config.yaml
n_layer: 9
d_model: 160
n_experts: 64
experts_per_token: 4
d_expert: 96
d_shared_expert: 128
activation: "gelu"
moe_layers: [1, 2, 3, 4, 5, 6, 7, 8]
router_score: "softmax"
normalize_top_k: false
routed_scale: 4.0
balance_loss: 0.000167
balance_bias: true
router_z_loss: 0.001
init_std_router: 0.0098
lr_router: 0.00187
vocab_size: 8192
norm: "rmsnorm"
norm_eps: 1e-06
tie_embeddings: false
optimizer: "adamw"
lr: 0.0024
beta1: 0.9
beta2: 0.99
batch_tokens: [65536, 131072, 196608]
seq_len: 256
train_tokens: 699700000
steps: 5464
dataset: "wikipedia_en"
Below are experts of layer 4 (counted from 0) of a mixture-of-experts language model. Rows are named router (the router's row for the expert), down (a neuron's output weights, with its number) and show model dimensions 0-159. Each number is 128 + 24 x the weight over its row's rms, rounded and kept within 0 to 255. Numbers have three digits each.
After each expert's rows: a language model's description of what the expert responds to. This comes from a sample of Wikipedia text that the model never trained on.

# expert 61
router:131153139163153140101144072160137070102110135136129118121166153128137109104114076151098106137059104147140125113094131104124151092122138119137133124141154133098143108115125131092137159135131129125106118151154134120142154124105124107110134113138156123103141147138127156134112172134080089104096128120171133091132128150102109127173155090129088079080133081121144116133102099142151163135091078137081094165141123172122103092109155147127118134133123160166124101113125111122122127116164143
down1:189129139097119142143128149170094140103114172114169147130109083130136168107139134128092130123155146125132165080141122156135123124143108147142138093119139121145110151125149127147115112119147141184093121139092117121113143153127082127123157120116072148167149060087119136137142097140113115082113212097112164128138148115125129125143124126083137126119100162114147147145151094120117119133158128092157168133109103115153091117108121093153109145145122138118123158166131100126117103127117092
down2:089108096140117140139140136144121117131182110123124140105136101105132153113146156149172148160185118122177119116134136132099122082175129135183121118115085129113149115101144119174084120126138122149107098139135129077138118148157128093051123135120141140178130100074171113171164118117162105125126097126151100087133120141159120114140120146140071135111135133131094075139150123125109114143114121126119159106119135143128162099128132171134139121133092157133148134147129155131144130147130091
down3:161149115120104129164121155107134128148122083154105115124106131134178117080144184106061129178119150139126154181166102123162150096149124125151134120105138143135118155151142114122139124125131155111108135122134124161144105089106136129135111126111173100128174112136152120114159124105117122103149091156133155132141094109086152122136151181158108137131196122118143115149172117133100139105120103164163098115109149138072152094155149121143128132155129118127132097148151137157117123167141094
down4:147117141101154111144147119124116117125151166130137115147110102125103108155113126115120127152195112081127113150137126171159133131121165124161142123147084136105122053126148116130105131103150116172102107106106086163129176163140151087140135105100170119088126105125112132169119133088121115164116146116168114157122169095120143067144109096170110158127152132114138136119105111135138118162113160128145106147158136082126144115144106097160124117146156084125152161118128145106153129125116165
Description: Consonant pieces and prefixes inside split words, such as con-sp-iracy, ex-citing, imp-ending, plus year digits in tables.

# expert 28
router:078149119137143136117157084140149123137101119175158109098152172134145120140106078135094152098114127144123082103109103079146144100107163102164116113121139120137137156144122137084114145139154150133121146145160138105179162078114119118062131117171163109087107179145108142146094125151123144115107088109147152114141143144124102118144152087147120100106157076099154115130116073118128130132116106160112124172104118144119125147118126138152127152130135154146129106114121110111147158124114157
down0:120117122108145127141132129137155155108150165140144110132164107125114157115099137156164115112182133135120094154114107133116097132139130083118128150101101121184134072111168151129150121116149192106089115147086119160127154137146119096102128112129126078131107151117118144134111109134164108142120089177158152140110122106139074175155113138128141140087130091172139149116137144147102137112120128126138121127157128180152128145137109137134094134144159165134108097187123116074116098135128084
down1:161128121131116158153121156134106115137162127156092120129100126119131135136126104123131146116183110130133125140121141137169129124129139123124118139125142139128110163152151076176120085091123157124102155148128161133146119144101131126143120114147121193088106124161117148160131129154127146103110125149116146121120094155176131136115130115158151135073164106164116144157177083007127141133147125103115134133149118123152113105113114113098110129111145109089178098124115099115133128104166154
down2:125125122181140104114141088119128150104113149152126142163094106105107136112125102112140108132107152139121172096162108147137100131122167141144105131133134112170158151103141084136187136098101088148106107161145114130151131124168108158138151127165155131128049085115126130077165132068105130131179147108129126164126083119113134154126147123102166140155148108147119118153179125133103124121102122091143126118139145151133110118142092137178103120097132139169112132130140150166119130123112113
down3:143120154115121184107155155102174147130139139139148137140140132157175151152114124118119166088177118099127147155116131179119125093145111152144137112118125178127177177138119158147118118105127166126129170115096110121126128099114120073104125167125106102128128140130136084105107173124134147123123126144153096158084135141152160153096123128131125173122122115119096134123159118105156139140164136088163120076126100126167130119138109136130143109093095138116128118184182102109092129134111150
Description: Articles and possessive determiners starting a noun phrase after a preposition or verb, such as the, a, its, his, their, and possessive 's.

# expert 33
router:116180140149127148087182097170155081114107122157141138130163148141149133121104097141088103118066120139103120095118120100109137080130132102149123083143130102115143154152119139097112138109150170122139115157130149122133171099112086114122153100150158122111096130129100138136116130134098127113127087107141126128156136162130123109157164109144127137077142113118146133136124097126161127138130131149100080154110126155117146136101172070138160131144064141118106104128101148067138130142110134
down1:116144144160104170070141107164135129121107112114118128111105165139109148110126144142134134159124119112144139113120132115105149156122147142163138128126117136143134083154152106095124117160162137104156131097152147145071130160134100088234144118119135119112121068135085108142162110119103157113143126139145148173146144147161147120103148103130128143155131119155121120111151116122137117110108086121130142135157111069126156111121134153135128080078159107116156129077094149129151127118099149
down2:135145134125093105083153135096148099122108107113137103123081132119102164117112139147092104157133128155139090114136141073152109128132114103102124104122110157117126095142158101107126140131094137147097145128147100140151140134093086168215111075143143164150135058127137125113140140116130167126138124135135165137143116110097115103132145121173120142128106079115156107117073120114142101103111099133106148141135132101124112128113129108085148111128177121134159161109139121127151185124096133
down3:131135132163158120140135148133136110124116147143096166145153135153098126163151131128159140166158164109164140173138129117106142134143105157179139101153147141126106142080103157141130109162095107140138131092132123158063081153145169130113162102109169116139112143158115099152156108103105122132107130112149126104111157132128113144106056102130117135117144146137130123111118150089086114153159106146135113137099106168123131137114103103099091147113140142120123166153165202123158094144132118
down4:173169175125127132136124091134132096118153152134131119109104083113079142143120074118099137126071117142157119131154115095088148138181102123130182116090117085138139095152153135151124103155119144097145152121166126114138112168161121128112154096146134128128132149085119114131109119127171100125096116089140159130145122096134139144086115135149128101110071149112076127128114115176135150155124107093130148114108130147167115099140131180145143139135105100129120084127154143169127138124128123
Description: Short consonant-vowel pieces, mostly at or near the start of foreign or uncommon proper names: Pa, Ta, Ma, Bra, D-ra-per, T-wa-kali.

# expert 42
router:118178146144159159084160106135156140126111098137158125125156139129129091120121101130125109112063148160147115137084090093093146127103153121148099124131151112105152172150089147096121145083155132142145122168148129114143127095094104092126129119134139127111120137142091185146133125152134123115111097115175152122165159136094115105150172113165109111124162083125142114141106094096143146134117117157125108171103147141120135115113162090161093140158096154144143132074130116138138142109116141
down1:132134113148159088093096154104104128126111096138126178111118090108151156133092111102138103175064103150099130108125127086134066145116108112145135162137112115147131095159113174122116105114157113126139145132147154163141067147138121137185128110153124152106128109124120118132111147126123147104151131146124117131177168170111123116149122084147126101176148137176126106126165117122096112127124138124170116129099144072130125135088104156109117138133148114108128160121097132136109149162151157
down2:113173089121127166100113114088113116175175101124120138120140131139098100117148135129129109149098166120140113160132091164100093150159119149100146127120154117142139095107182134151166109080097112116143174116134153133150099103106131140132128140120161128115179148161095117067142099102122142126149140127115074126090132096119139113105125129113103170139125148107091143139124103132110150152107119158096111145104172103169115097138132162118148128116112119146122133122147114134198159150143112
down3:149140142104120134088097151146150191186134144105129133164146112122116093109150138106146119108049123116151146153129101140114160145116156147132098132133126113135107126110168141104132134134105128109124130142118134133132102123123097105247110110103082096175120188119129120171140127132142114113136143155147141136139143136141132106131124102152135087144129114135115129108093175108134111121121123102159136129160115125104163125128121125138142145162156123138142178104149161154121171107148132
down4:158094114100104110130140121124115189171114149098122131112146122156120122147121089111158102153004115156119157091096118118126118149134115117125085113137094120138139098122145133115140140130094119112125141121108115126122063118115112132157115099159117148103134180147122093112123153135123121088134176161125112130160120121125123103139104169123084145173130115107138145117149141161132101104118129121135118147099137123116117115148084120153103134153121101113132153126147142138146167098182126
Description: Standalone space tokens, mostly before numbers in tables, also between an adverb and the next word, as in heavily armoured.

# expert 52
router:119125113126172199088142120161170095133143146126150121121135155110138127102137145097109120095082120148128127138112091106115122084126158130138094127123171109139124132106108165117151167107133155140115159145117107080166148102131137138118128101145162136098107165133106123175119102134145117093109115060147141134138125133144106123146136099134104118111153081085125119130119138096150133180159115134137117127105126151116152146102170085118132174131112115129175088093121116102168164123138162
down2:088049138163130137104068146145149146111126155137146121097125112164136151135136151121115143133252134098144168142141167159117143136124128105097108140104144116153116129112121141105149096114149130138134118105118121125143107141089093101175151116146131165095134078097109146133082141146110117101150135169127125160136121119101110090124128117146113132163098128094115105097144127142101106100102095127119128149147148117148123086107137139112128104124146155148110115125108110110125151123121141
down3:128142129097118128139123134110106125116120141140142141124174116123125150141156116174127155170138168143113112116135148100121144102157125156138115153131139101141120108150143114129103172147127157078133111184119133151096139157123111114098128153118079095156106141140160114139044178119119147136162139115115123140159086104153122147166145159149146149079139146127160134096120162126077150065132082155107130089153116146129133096160135114124138129116150135117126125186148157133138140094096115
down4:134133171141119142143158146142123125143164117119038136121110117142111147160153138117101126105110158158124131119100165158178126078125164097126100119131122133170134128123147112123152133110118161108146095112116146069168086138130151098083114137102086160140085134151164148113131130124085108109135129125124079112145158149116134118110130171123100127140153144144097154161126135130165145126132102110105117151119121099146140138115102153130130066180098145149125122154161109133122125168168120
down5:134091076135131140134130112092107145123119146111130141123069122056120125117121105107176106130120117155126125143141159127112184123115151138153097092097115127114111146142105119182126136135146141118105170086123096137112106156102121164095137158105097122094149087138146146137129165100106147095158109148118131148157142134131115125126119135143101205130150114091137116133161126100113137108121118156099165108129128130077139170134126145140178086141167133129157134170137122138166136159121152
Description: Digits in numbers, dates and tables, plus infobox field names before a colon, such as Genre, Coordinates, Born, Released.

# expert 25
router:062191124145160143090173119183129102107083137161160094115159142147142081127095107096113080111110110160096109119127100126086127105118116119176119098116140104122136129125110154093125124121174110176113143157155144107165150074109106106121132134113150137116101137140137165169092135154117113094129096129121122123137147146140128084134138109133116117086145104112139118146120083100148145146132137125104129131106144177124123157144148089135123147130088140123136112109111141091124149126124152
down0:141125123164145125142124138107157153143149152074114109105113131130149170097103147113148127128127164120142126145092103138088142157100106147150132156111083156105119121130108114110101119173100110110087144123141124117123098123121155131178143146152114160108107123133109104146090131127119189089092132128121150144167110139163119098130113157147105155086141137114086158162153143129166126111108143138168109152175116180123115127175124137145159145131126081133105099147094095091098109176125107
down1:116113139113102149113120099135125106135116090151117115116162081122114134093150171148107117157150109105157117125108154133127134131121128175156153162128125151107076155121170117138110090164109075133070127102134168133143115145126115112069123140130161122113114156145145167097142125142139109126176120167128108128125127118140155126088138166126096155138143130125105123114120065100183057154173148102107134120136114104132118124165128100166161116146107118141129155119124152109096138128102150
down2:150094129119154137098111104106128127153141158117097140134142182139101133085186155191112137155202118154123162074131135090148113141114145132132103110103126134140157158138102116121114204121110171120190093137124117134133134115120149183142117134161102146154146118144134133113168113134093143151127143093167145085136137130116118127163145105134133089117132144088127109139145137120121120124124129137163124159118093139114134091142118137146122154125149133127124137145137119143122082080159096
down3:124122126101197091155098149119099110103084126092112129130117091140122108132141107104122112131195155171163099148100151134166100132175095146071120122177104143107105117153117096164094068127129141153118137156131126133117123114112150133069110137162150142125128093169100139111124168133139108135135133130109078149114115112129145131122136142117074142143111129120160148136138160103069111143135102148128149124150129100148109138127075116120134121102103115126148108129145129114135101106109141
Description: Word pieces inside Latin species, genus and family names in taxonomy lists, such as -idae, -atus, habeleri.

# expert 31
router:100157160157153162111147079173137107111079098139118107100136177141153106149122130139111113097091121148101119116104080116130138093139155097141124117096165154077152111130139153094138159126170137168137140114171131117158162079106094119094150121132157126106110165156137151141107115135119115117119122144162144125103161140133094122155139074152099096110119125112139143167116121136144140130094134144119107180105131137092143126159156115151105155142070119105156118133128081122128140130113130
down0:116179108154144122146127142096085102095152128166129146124088129160099113104137120106127129133160117109136142153069121159134152117095128062108127122096117116128140098107110164108128069133146153151167137160108124125146119122131112124147146109140136144110121099108123081115110097124124102164118127148124121111129128114075156126132106144145147138136099065092136092071149173097156113091116144111123149119113108117144100120108152115108128124119153155105092133172132120110103115203148126
down1:157115100132117091113151137120146121121118122089130145142138077122082137160150137132097129145129143086115104160149176135093135154135130146096112132124137111111150123133143110109139089142166086117128114168136116147146166130139120135072101148190110142064116088119148133092134136082114143126174157140105118105176119145132101133167098129152117155124133144133101141120152120125137118127154121153147087148146175109124085136139133126148114163167144101144160104130155162087075163133113110
down2:137092078111093145167118147148117178133136167125110178131138126101132134132129091141101119115159130103105144145126091141160081123155099120081128130085141156171135123151108139153140088132135122105158081134129098130144154179146124107081091091128136089079092125162142100111126119115135119158164099157130161121117110099130133117168119149119133121149138123122143119165097160116120145150138135138124134151096134112169167126101090159129122081174135105115121138146123089128091134097149124
down3:117081148155155149111123102109147175092082157172159115130156111099104161115120142171129092141183131120122170145151164141147109118130111181115119118104174129127146185120139121126134164122117077173123107129112105124096150103178123132085147136136103138106111136128134127119137108123126116149129112126131157128150080122117143146113152098174171127126124168139160135147107103167135073102153134091100145145106122157151117134152104098107136104137098141150128113148132133128158158154134116
Description: Articles and verbs opening definitions after a title or name, such as is, a, an, was, as in "is a Japanese footballer".

# expert 55
router:101154130155142147125150128151142105079115094142131097096126171150109126140094110092122081118104138132117100121098113111107153085119161096159097135098150132088165138142118142117138146102121173123127172182140137122111144102120134114105152109159129105100116151116123127145108134152101112122120131102156113120130116164125135122156175066143080090116168096069134117131127095125122125140144087140105129170131154148113113124126137099151093172146086111096172124117114090125167145142145124
down0:114111112107151154100097161163156129148098140136121138106094164084125103110145140153141103156151123102146132118103128105117125066125151145165152133118128124143139111118088155132139116156146127149125145149086094159118160121132143131122113123103131065104106166145146156166158138087108105136176133135093059171111113129137132173147121132176181103154107127144135111097112142112120144104102128114075160148114137142113128168148139134119162101132100142089139133136122177134117105138157112
down1:135112108133159107122123111088113134143152076134109116148098135166105136158111132122122142115207161129151112119143134118099130125101136151136117154120129105132090158141112123145119157157112141111132150112127126142168153138172147145049122147115130149166148060085119136087109124093143130125065153165125102155100113110099162149145101120085070113141138116109156139110111097105135115114109100136125131117114104130116146139141092123095119146105147101140135144158086131156144085139119154
down2:112088137099143166166104154100122124128116137126105175097142110114120113166142106123135158127105128103115115146150121156096141123111117108090099129117140141120165151160118122122137132114160154145145098149083179112135107148117156120113103116133150093150140182150135166061122133136126139129127156088144124114097075102105095122129137154124126163119152153098104077143126119137101091167209112118156148093136107085096153115150106111159120120131119136117126123113110147127116174130123085
down3:155123109124111184131139151112154132147080092152108121146134091132150123158124169130133104121166105101131179141140102154105134154092113147098157144154150129106155115146102137101116138118135089139107085125115114153130182142076140137234145151098131164087093121159138117109132124129147157163126132115136118161156108123167160137149131106119156118107146138102159118123111132130144124126097154122104107112107118135103102127157129111131147141095173117105154088138089129120097152140112115
Description: Words about albums, films, songs and videos, such as album, film, released, featuring, especially in "from the album".

# expert 38
router:125172146129167169071163095150145147126114098139155148120122128124132118132106102120104113131058129143129132131091091100090148108119170120144109130122147116124147166151104163114130151084136143126123130172128131097136139111102121103119125135169157121082110142128100191134136117160148152125095118092168174097140136144109105124149162122153105099127165101108154129132094097110130173156145104160139092143093146147119118126113154106147105134153133149137151122069112115129147170097126119
down0:154111112125099128110151110173141109132108109158120107139128107148098135098093120173123114141072123106165147135151130098120133153102155145136093091101151179126138128131103129070117133105134096148127117128121086125111130156112082170175115141125113073133118160086070168145129119139080104153108129164080093149146140134079128120153156093105151162154113111144148157132153144120156081116121148119146133118116145108133098134132124138125118105110175139107128135149104124116109099100135099
down1:090082149127135176114068120143046116128137109130149142071155116139142120110146142126114115123137133133154110144130141148122121116104125178077094128078134124118121132093132126134133110137117127119153100119117152123088132128143125162189158129114150106096108112148083130096171108131101144133102111147121125162117173107100150141131184149131126111111154178156133103111124109175137085139136122117137145112167147137124095148088100115152118117112137102151117143158127137111132070122121104
down2:104099148103153134123070170162145124139124122114126123142140142090122121114121105107113139090219129120147120183088113158140114141126084064082132123084119156123143107110101116122169130145084096132156130126115132133101143095137117126161173121109151130115151125120121142072115154155160111122152109120145109136136159109151091107143127185105096130110149138101145117158122101130144144120122113104132126132171139144101119131107129179158126121160134136177117131137113127175132119102113125
down3:140144127160136146171110123111126149109128112132145127140129145139079137155120111096156138097086141132144115101094099127095108099161136156135138153148197145121153149156112166133106132161109135151120145099076134133134182134093119168160125138123103183130130099091132100101097126088119106162119135123152092140121158129132160109104148170099121133153154134122107115096131122161162133126095131138173148163132136142138076059144176125125144125082129112112106110120113109122101138113153112
Description: Lone space token right before a number, usually a year or score after in, from, or a table pipe.

# expert 4
router:120165139137134155113201125122143094098095123144147129110162148160103105076114083097114112141065136141149143103112121109110146095121118121167134075126132122129138154116122155150097156138146147127121128117136122102137143104077097132104154096165156143080131143144139136133148143134105116122091107126135130097132124129117128133131162095138101111090137095124124144116085115098126141154129135154087092180136105159106087106077154131149106141114099179117132091111096145108112148085117134
down1:130106133161092108122133137147134128177106116105115124123134094124125107124148123118116111129147163106100128140102164145171186179145125124144125092132136155119080110163146159134140118126064105113109134150105119132109151094121107159168095099148141090138073096104063094122117146151147142134105131169189123129137118095106155085140149130131136141135110140138119101141135155130137105160098154169152122135106152109124122075118122107138116120111116134154122094130101143080111151156145085
down2:162089131108085120204112121150145084125130122127123101161127139134129166117139159146140127148137120127124149094150126071114146097137110111154095112139093178134156074115191140115102115155136122141145130147120133098124132128130118092152110154145130114129093151128099133125164174148144122117158174116101166102086125140106144119148141166114133131119107115154167122091102180140125130097144131134106099139132146124137099109115155143085118095144120145077102115156116128136168143166097104
down3:102114132116092110129123157089113135128071133083150120139113117147164130124121151112122124124127169156077133086115126128169133116122119171126153144129130144156098107118131150172132082107113096099147179112071124138125112115120107141218122150171134163112156122160113105117111110089140128117105140148144106113078130147111107142135122136152131134139128084129107170111154142144151098126122142105104153168111109171141091124151187159107117092154147105121150124119127135125137112143141102
down4:098094138144125119116135129125112115112134122148075143075148151131113146109133114122117169139074104138140139163124128156119116122112181100133116143157147139092103094149153147125130111148138153113119107110112085119114110137152071113183079141109136066132107164094114142108147095122130131170114131110146094145101098123108111181099126141119156133127131114164135183079096120141107172145135129098136090143103134118128146141106115171165076145162143124130108139154103136155128103135104132
Description: Inner pieces of foreign or unusual words and names, often an s or th after a first syllable (Ok-s-ana, Nis-s-an, Is-th-mus), plus Thai script characters.

# expert 16
router:112149146126146140124177099130155113096089112125115144147120145131139083088110101121114104095108121150094109114116120132080154117103114141148133106108157117151115149132082167092131129107128139166121120136168141113140164099109107102062127121143138115094117181171078134129117116153115104130144073120150127114156189152131113120133108113149125149085176114137133111124135112091141162176134136170144138163122116139100122127092185090166112135137138136117110142107119116097128164117116136
down0:130116126154142112154141127103117126159140102165100137134102150102121111056105141111163193166117127114165142158113145178151107154122109089083098155123108086138113161145110120117141126140129131145132116151088133140104161111172134145148121091080174076122140139125140137137107130149116129115118111145156084116156114100088110124127122125112153108130126134087128144149081142144150135141075128163136115161118095152123107104118119115118110128117155118133079158177125133169105091107123154
down1:104146142135135116139105104132134162164131108154094105171119108143099133162139130158104173137120116124130134132135160123148098154121159128054121159143113097148158090096178101164113083122122119151125115141145108108152118108161129114106120092130097110138160190210187127155168087128134143145138121142123124198128112125131136175113132142135144110110135160094166128150128132135117103151083143096128124122124129136121098167126126140132132121112114123139121105135121150121135163087113143
down2:121092115172155112146157143115124148144112122130093165122117158163135128111121117137147127154114141173138109133130164122144093168118133115160120136136114151091153140125182113151147142183155151115094167127151154140127149139128118129147119133112107146134093100117185152124145168104140095091127144125174176147080062127129141146142172168114083082159105117118163151122120123155102146163122068103116122115121140114137145132124152110129117153160115129127152100154150114126109099142085139
down3:177103138129132114120105128133152126174159116165147092091140100125159169093122073170143133135131138121081165161115093095104125137113159119128127131130086120119119159162150135108089127155139122106175110150122144113126092143134144101145133080085089101151111057116121147123147118151148101125082140122161160163128132121121121098119114149101155092202138103146136111124137123111138125158133086127136139113122113158128125142135141094150137118113117122118149099095090146134147172133108121
Description: Prepositions and measure words in statistical phrases about area, population, sales or averages, such as of in an average of, over, km, population.

# expert 9
router:078161129124136154114164114151142103078101108159135096109149152127122104137135106136132108111117128167094109116106121118118134098115145102144124114118136130098153141131115140090104135089169138156096176137135166084138154083102087099076145104145138124103113182143120159138109117172083119087139105100141153120132106150095116106136163087172117114126151082100161133138117113119158121149113118148102138153121134129118111117093135113142104158126086153164152079117113129115149157109131160
down0:127128128120134123148099114086114132098133153124133102115136143156151138146165144166113145127162123076098129136128131133131096152137134084133142120122111121096135092117096177138118111128095172146103155137136054145125137120132133126103102148090169111113117159162150119131101116142117120156156185125115128071148132156148123144154115106137196098101152143126079093137077154138134099101131141083158101112122082145142142147141112189149109128138109148131118110127128147124098131149113081
down1:160111154122120125140144135137086124111117101144163126096115076104084110110171130192164133135135086138120141179117113098129150092108120109129130150127166167143119105099142139141137137134104127150091149148162139115116131130146112116160118150100104123205119159090136163149120131150133116153122114116136146143106126098144111081125089088097167140113127144109118116091131118131145106077136135128139104139129137111123119120137171138113164074076130102149129158155119102125114189117117095
down2:110133129177096153128140116142119170154102142144120118138152140128141104162108181162124163171109155071149138105136105145159105104107095080156138138121133122115150100125126141134127108153110132123074124121167117085106145101101120149123129105123122133122137140154135097129135102140146133146104162115152113101123137125170107185120114130121170115098100107164155154153122096161152135116128139129107131173149111090134089112092147141116104152092153155157141164196095091158127150104148138
down3:161099127101130153184109145124153169199123101094115146159138113131124124138155147140097133122146130136114136108122093145097162094143140174162135123100089135128151149104172103160150157140127116113134114094115130150152096159153114082089117102153144135129122165125090143153141126113112147143136137152161131116100094132168185160180181123096165147134136098137154117096139130113121113092117157120111137100114137120119146150144122123096163134123139147122138172130160109082149156135157120
Description: Topic nouns and noun-forming suffixes in prose, such as health, research, education, -tion, -ity, plus possessive pronouns his, her, their.

# expert 54
router:130130123148191123091161117128157079134114101118147124138163128145161128123117135100076120104094114147125105108126103128088149111125161125147132105121130131129141135129082158107101119106145146183132108153158159130134152062143106127065146146180156143120099148139138167153111149136110113098124120104139131103119136158137092106126121077131118120065158120130124111164098101103106171166112141120097089127108132149095129146130132083133121165158086115119125139091135134099141139124116133
down0:179140103177095134098164159126142125150099159148116127090150125108134142153117151158121122107099097129093118134143138182068130120115136127142092119097146102097117179105147120150126170140113100112123184115132123136120124128137108145111157152110068150168140116132143124081144105117121148116121079137149154130156114135130107165142125185111152105201107119137143160124135135139117159091125099151088116127139138106138105098116112129142102152109122127122140154115142130184166136132123159
down1:077126166122140134159148084095130108114119167164132161077139172124161127137107091111167108150153124150125121129129120069144141148141131111128181091149101161121175139146091144092147117158116139110131162146128120150149089152158111155155152145120148109144126182137145183107143091084107140141136131157148154096132107119121129114109162146106156131153170145111136134150183142099126159135118113125133126159152128108147120129141161181165098131123148112111155142120151119110133111146131137
down2:133131136112117085097147145127132113119142119137101149113086097095133117098137105125117133110151136141139127107156117122149100112100134144080105109155168138109136155130109128163168171147095124131160154149162106146124142121161107106185079091089134136141110171141092040139126123127121167141140129151118157160125099163139136137107125140063125124097128109107111123148158145134133113086104083153148138128126117100098128155121168164065141099130146122120143123122116125165099153122113136
down3:149093131135149124143107135078099139132099129107153127144145107160128082122125119151143129115127140120103134156160109154094083159147100105140102119147146127143108126096121114183078090076127177104107111121093109108140097134134145145075096085144135127144116072138126105131116157125153148107138127111129096143122080132127149152129114129111064149161134113150115140148143117131143138144167129150110150088105132112125151090146093106153090138100133145114117142185112100131188118141156105
Description: Place names and prepositions in location phrases, plus coordinate digits and degree, minute and second marks, as in Location in Florida, 40°18′.

# expert 48
router:121173146142133163115175080140139089085100131171152103122137164167148119125094099123107064122090114148119129119086124112100158092147153118150111098118158114112160127146098153093107139109179151133148175128142171147132167084120122103119154112143174121122095142118131134133116134118100121103120123116133136105124149177141124093139153086127124108114168075091170155134113106105152132121127142136109124166108119156137120144114166114135138137126098123136145089121111148082114116115132144
down1:120165167121145117153109156135109091110132119132133114145103146153127111175108111105108090116232123134136088152123162128123139101109135114130108117122173149135112128180096116085094074149119092119122139117146122104145149107112118084185151162093158120105122058139120141114109160095125120116130116167073130160165112127155111125099149091110112131131136130120144143126106105128126130129102149123140121097134127083151136122123142124124138094096134110124110140137128134132106087164139143
down2:127099130125101155120145134121092115134124122147198165112157118113104135170129148180108157155149117136059124129136153111126084098115108125151099138118118146139113068143136136121181168174116111141113137161126095131151147142171126132141152097085135110159123142118106111130136119132123113129153128174132141099168131139148128141108176137150129107145091125086130149166107130089116102133073143111117122103121102135086122101162130127149144056097136133094140107139131147135121111145122106
down3:117137156087105165105188179150121125126131159144107142155169123156116126116069141123086129131071115139123137119112114115107164146180115157129148099125123116096120118179129144115121139137136128123102101158137157097123167119146158133198160129110156114100121105108103130140121146139124123138125179138101124095142096129149123108119148159166145143142124124133145123116120129129165119108115121124137097120138143107168146100141143150124165052121142133107056146148119135114103089144098143
down4:143126149121121091083156106110111143109131128157120102138093129113140106148126170116157120086144079151152121118120146094111130075117117125136144192180165139109127129120106141109115135139092106118142126122147149133122163130098155151122115133119108112114157113097182131182132168115173131152150189119145109140153181130104122131099101146100107130147167099097138135138118134144142121098125147122125098145117112136104095140111080137068153139124122131118139182158168146121121078137109122
Description: Pieces of French, Spanish, German and other foreign words and Cyrillic letters, such as la, del, die, musique.

# expert 22
router:117161133141134149102132125160149092107132107138137087130133143144148110110096111145091118066103133146110089108129124124107150084112183095143125109128135144134155139120105117108120155117156159145163157135167127152160145087104084140092132145144126136111081146163081121132127104127128117118091091103169109112142130163130081088152155090140141097113173112072135134153130090108158162152130119140100106133112150128110143135141159099138126145135065153109124124085122117126132120130090154
down0:113128136161119102128122127107107175126132117121147133111104120151096129185144174131168141097121110124144138105119165117109132152133142150135108110095126120166102116096096140166123149115156086141135180075091127108190117093116133115126121093115151123131118155125158199143143154170132169107135152160117156143103094147116151163114145096134096156082105088125151122135137144134128170183169124102134143105122119119095139126123120094108139108124134111117118144154097158101165118150126126
down1:081123108122099119141122123112157189145152133114102131132124168117124113146128131095060128093114113092145101148167117110122125136120159138162144164125132132135124099142102131085151057110125125173128134147116102160108104141103131104081107141116114106096123132144080123141093119137141108132153122104091151163132156171128129142128148126137159115152102104111137144136089147144084123130104162118125113130144122106143129150142104124148137149178169108095095177119174126141125090077161115
down2:160079114170114107165135125129117160147169142147167114119128123139132083085107123153129158090071151074117127142142151096127159098121121106122095094116098140115145152122146150171096119106118140098123127141116133165137138130150139108162083120127149110110127128141122173122127117122153192148108148083137171147158115107141136163140104170118131101122071116100128102077129138128121128133166151112137161129144132163093094123122081117127133157112110096100125118106142162156112114132149107
down3:108121109120136132158107132075107148132079123103095125127111074132104146163140122095102138124183161154131136142116106145115157130138083165126135150130136108160104125151096142091115118122146161114151109165121153123123106107127169146111116111110159109109123064097121141107100153110167156102120145083122135126169115103132127127091155138137075197156149130112106134136100124142103135128079096138104112142129123125127136161128093125152137142128176157133141176125118129139131119119184174
Description: Articles, is, and architecture nouns in descriptions of historic buildings and places, such as building, porch, barn, and the is in it is in brick.

# expert 15
router:116140120143157161116160077139147116074128121113136098094099166156132110106108132131138114114116120148112102128104122104094165101114124147112113114110160135119130133131090131099094160107159128171099131155148135130154183102118119097058145114138114135103097161145122156140112111164108101109116096093149135089157154143113121098146168116164113143126142096114165125111118070116144132154142102129080107173126132150125101123094174109130096132150089171126140119121141106104143156100121154
down1:113127100092125119197094131152118092088139092148098129120124144120128117142153142145135160159115134111105120172119114162139143154140124101149116143110166122125144164136143121148120172129165098144145163159142159118149088098131127126145162104123155105111120079121110087125124106119120124154121123117097116139121136129121125117109130143100124102094109135116122156092158106121139179109141144182129171080155089138140094152094205114148118152087129097156161157098126080145150122135143124
down2:142160137121136171115152140138139138117118117138109098117125125096130118105079118149113151135255105135117175102122100109169120134141142114139116111145106117111118102167149144102136110167112158120107119139134092133133121113135159145135130125118152131127111157153132114166144088153128120128112106078126163143120143115180139101112096129133129094090104091106143133114132129121140136119097138130194112135116121104145142096195162108153154141114131119107111127095161126172129132146144121
down3:154110109131129107151131083117158086080174121109151157161172130110106146110126143129124124117086094102134139121146141160137107167106127084160138125155145131078103125121168124184140153114104092091159094131135137124100092128114158110186149129100137186117152103145121130111119118152124125105153117103082100092127153181144143126116113125166166135089109127122133111166150101141128171121108153102139119135099133154132132163113166116117129139135135154101151111145107107108135092107115113
down4:124130158139154113139127122129088143176099181128103147117119163137108112064126135151121126155145149113131114119169160110170098117109113107151156132104115133150156111128139153159168088151113146122175132107148117132090144120139120137115180131126131107151084133158111125129165106123110127105176146116186119145118152087151115116127164123105120166083138103112126100137138118109143130150109122100081133161121157123162145103118163127090135151133067121067140152149143114129094108152097133
Description: Prepositions and particles after verbs (of, by, for, down) and past or -ing verbs in event narration, such as used, destroyed, obtained.